config.yaml
n_layer: 8
d_model: 224
n_experts: 16
experts_per_token: 2
d_expert: 128
d_shared_expert: 128
activation: "squared_relu"
moe_layers: [3, 4, 5, 6, 7]
router_score: "sigmoid"
normalize_top_k: false
routed_scale: 1.0
balance_loss: 0.00876
balance_bias: false
router_noise: 0.1
shared_expert_gate: true
init_std_router: 0.0159
lr_router: 0.00222
vocab_size: 8192
norm: "rmsnorm"
norm_eps: 1e-05
tie_embeddings: "early"
optimizer: "ademamix"
lr: 0.000531
beta1: 0.9
batch_tokens: [65536, 131072, 262144]
seq_len: 256
train_tokens: 415000000
steps: 3183
dataset: "wikipedia_en"
Below are experts of layer 5 (counted from 0) of a mixture-of-experts language model. Rows are named up (a neuron's input weights, with its number) and show model dimensions 0-111. Each number is 500 + 40 x the weight over its row's rms, rounded and kept within 0 to 999. Numbers have three digits each.
Before each expert's rows: "gets" lists some tokens that make up at least twice as much of what it gets as of all text. This comes from a sample of Wikipedia text that the model never trained on. Tokens count by the router's weight.

# expert 11
gets: " in", " of", ",", " for", " on", " and"
up11:500506490423463378458507485492517559489526511499469477479526434555473408612554498458438484554528496550496584506508559477538551520499488442461480520488525550491514448518478472483497526578443513481483486498532416479520515440470474444574536529414549532525455483522479512523500521429493534505536495524518466560473523393532432468493482533480
up12:484505474440503435506468519512485532416508509499528550564521524475495544528504477532462485476504547520449515559465445573484485499571494526506509553488512473443503479425459523481424574502535596377527514515468467530580560532522519541473510443514482493442487514530456473445496552510522489558552492563448451478468463499551549526416476452532
up13:452549489504533485474491535511478541530452559378458525417534498539445397587472444434478563501543556507456519496505555522521497469473534485475501425468521515527536497492533573510477483475404491538438491471476445390473510444491418439541446496420503486451473474516559454466460494551504563488523482535505509472469519533398488447474496488498
up14:486530509484482520503513546484501503492541505536565481474498488505492504543426404566428539542480580533497459483469473443432522505527466472516516571423451497477496543491519461523509501524456464537411426544456452524471513394527447506545573500559487558545485461486547480389437470472513439516583470563499544502489530541560462492453541479545
up15:436483494466507528465510504483511501545452509479465570562454582546544578488485516470508415495524522513433511467516485513448548443504508462565450494493475544502597477455508499464463493536477552525533418473481558503531488515479529566462518461475423437465440536510481504454543508504598502461465477454494490479472485541472574520469468487496
up16:507531475478508472437399524512490541510500482491535470489467572464474435481492572478474501475513474497418445500466507486463480541505520513469527443518543522547527528435548522531442518492464518497440505540447501511456476473495482501453453436544486527538492510487509465484568474425465380546512517528468554477609511501548497495489441474519
up17:477487517429462476488484494454532525494504510496483520596426590427494564547535582478499542440523610556483497500474512524499513497493483501457524541547484517517464566436459529443542538560478539528499531485492434464492472514533535515469466491463463503455462516504489523464546485516476496516504499529486484557520563533577577515524482547490

# expert 12
gets: ",", " in", "),", "In", "–", " In"
up11:440538429515548550470513504423530478537483480566455510517523477497476496510471518517520506489498521476512476501521506418451515530465476474521502456469502529505520406479500523496487511531452485467521534459518511401461482428389417485517519544501369490473482484493482511492482520406565531459473490439456430498501575427507449466513490489507
up12:511556505505559500431468534468565493573537500483537444502528405528547475456471506577501509504456535531484478451466534526498618526547610536496534583472504450518537536450545553455500508486550530470478488511537450528405465476513466436510509520539481514468472431479504526506468489584466532589467482540533472493515490478509420547512485492555
up13:470491523444555528465457560488402553513525545485528477572535457571525486459540487534533541509534465506506486515507481527479565467474499493580500491495445512421558492446517578502499513470452434452474490506494510516507500588468540488525492565545449577524436554462516516451506435557513511446500465443551537499520484411472519458549528448531
up14:565539472455518556473532451517512524489385494493489476519513521560587566511527478519451487408476515441497453532448485487517450559510480542491509428476514549539521523474477521557517485481494480527541548444543528472420514521497455515455495501490515509563437504488415486534440509540543553566465510470421524501453467473504554469487532504539
up15:531558509481447513441435543460495510444507547499453519551469563538530545537479495452565542527514519519518591441548503493546556461436478464504478476534513464476462516450408530491441530518462481474498499488524461456530517489516514597523485469516508431481568478525427516461575476496481526572530436550497471479552479497534559493477472495457
up16:469518514488477515467456473493539546486448528509464407466527524603541533517464508549459479445519572547524510447471494493551450499637492462494542408496491491504521564492529424488513422442462456462514520464508542517485455540451524445499540505403503476483439529571502481482436485557560507499470504466568502488545492515525528480521480419474
up17:498507505514529450470517601486492516457549455468478485462495537476483564458518500489554562483492484420442411485524508484474551527474483468577514477503490568442515438429527451529492471507483447478418473535453481476421516455464524472492464511584520454445479574470436496519498541512517467527493504536458486492472478488501503471550447426553

# expert 4
gets: " 1", " 2", " 0", " 3", "1", " 4"
up9:538552492536429514488516488497503549383530490475505545585505455415395502480501493478457544513571533532507516474446541483432513530520475452464543496552417487472475517538544546483547471493516551537539525512454499534452541470545435445488484519530463495523504470483570529485522472518495522554508497502469520555520507498457565544444530418493
up10:534497530528513507502483524442520542512472492473527547509466521505530460502436491476484521550461503431544441394528544504531470400480489509509503373536541588525482526474519497523545562457436539468456481445472436501509450529461524494511536536529513506526527506598485499499536566415498524505570441424484438535594543439561482555467448515469
up11:467466486496518576466478480503564500499456585518496536498473491435439568520464455536513480454408447501441520469459528487476508546498511494515543452543472506486516525528504481518544475467458520447484436377525421518532557440570469538458511507497491503500560494516414510536552488519493482529459494470522457548514462442499481547546510482429
up12:465478445523485548484498477496516511427466500537509542488455439580464533546476425492529500545503458495511502449456460588465452466565439521517566535495508476450474569456481472536530505572508472515516486397500451455572451493528454462452419460484517424520531482473521536581487498494562496531501495498493531500507567485440552490454525541491
up13:509512401506579453458474491473580505460532598449541485461547529441552561516567490488483464481562464493507595507523493516456501499419531481462482493499499485497470532503521503511502528535559454454490585498488473497477488447473475559527506499506470479496443551512559517498533485473506487491413526488523496464523630509461560433488434515459
up14:518520459502489549526488508545520533524495511462469583521531546462485526459488509464506505502552547554492563534508467547498600447448544543454481554472529500569509599487543457493476475449595429491452532539493501471535425415533528494485536442480560477574517534481561452486538397485492549561461504522480506504537527442443477439508407425508
up15:516542499490414508510500508460445508501458482539523569489519483510525443459563449522510453579611462515468510477474537527522433455477503511480433476430575590437470525492493480486515500459487547551475531493455452474461438491509532473538493494501488571403535468570474518527553538439521471582532479454419530435554546524510507514515501541549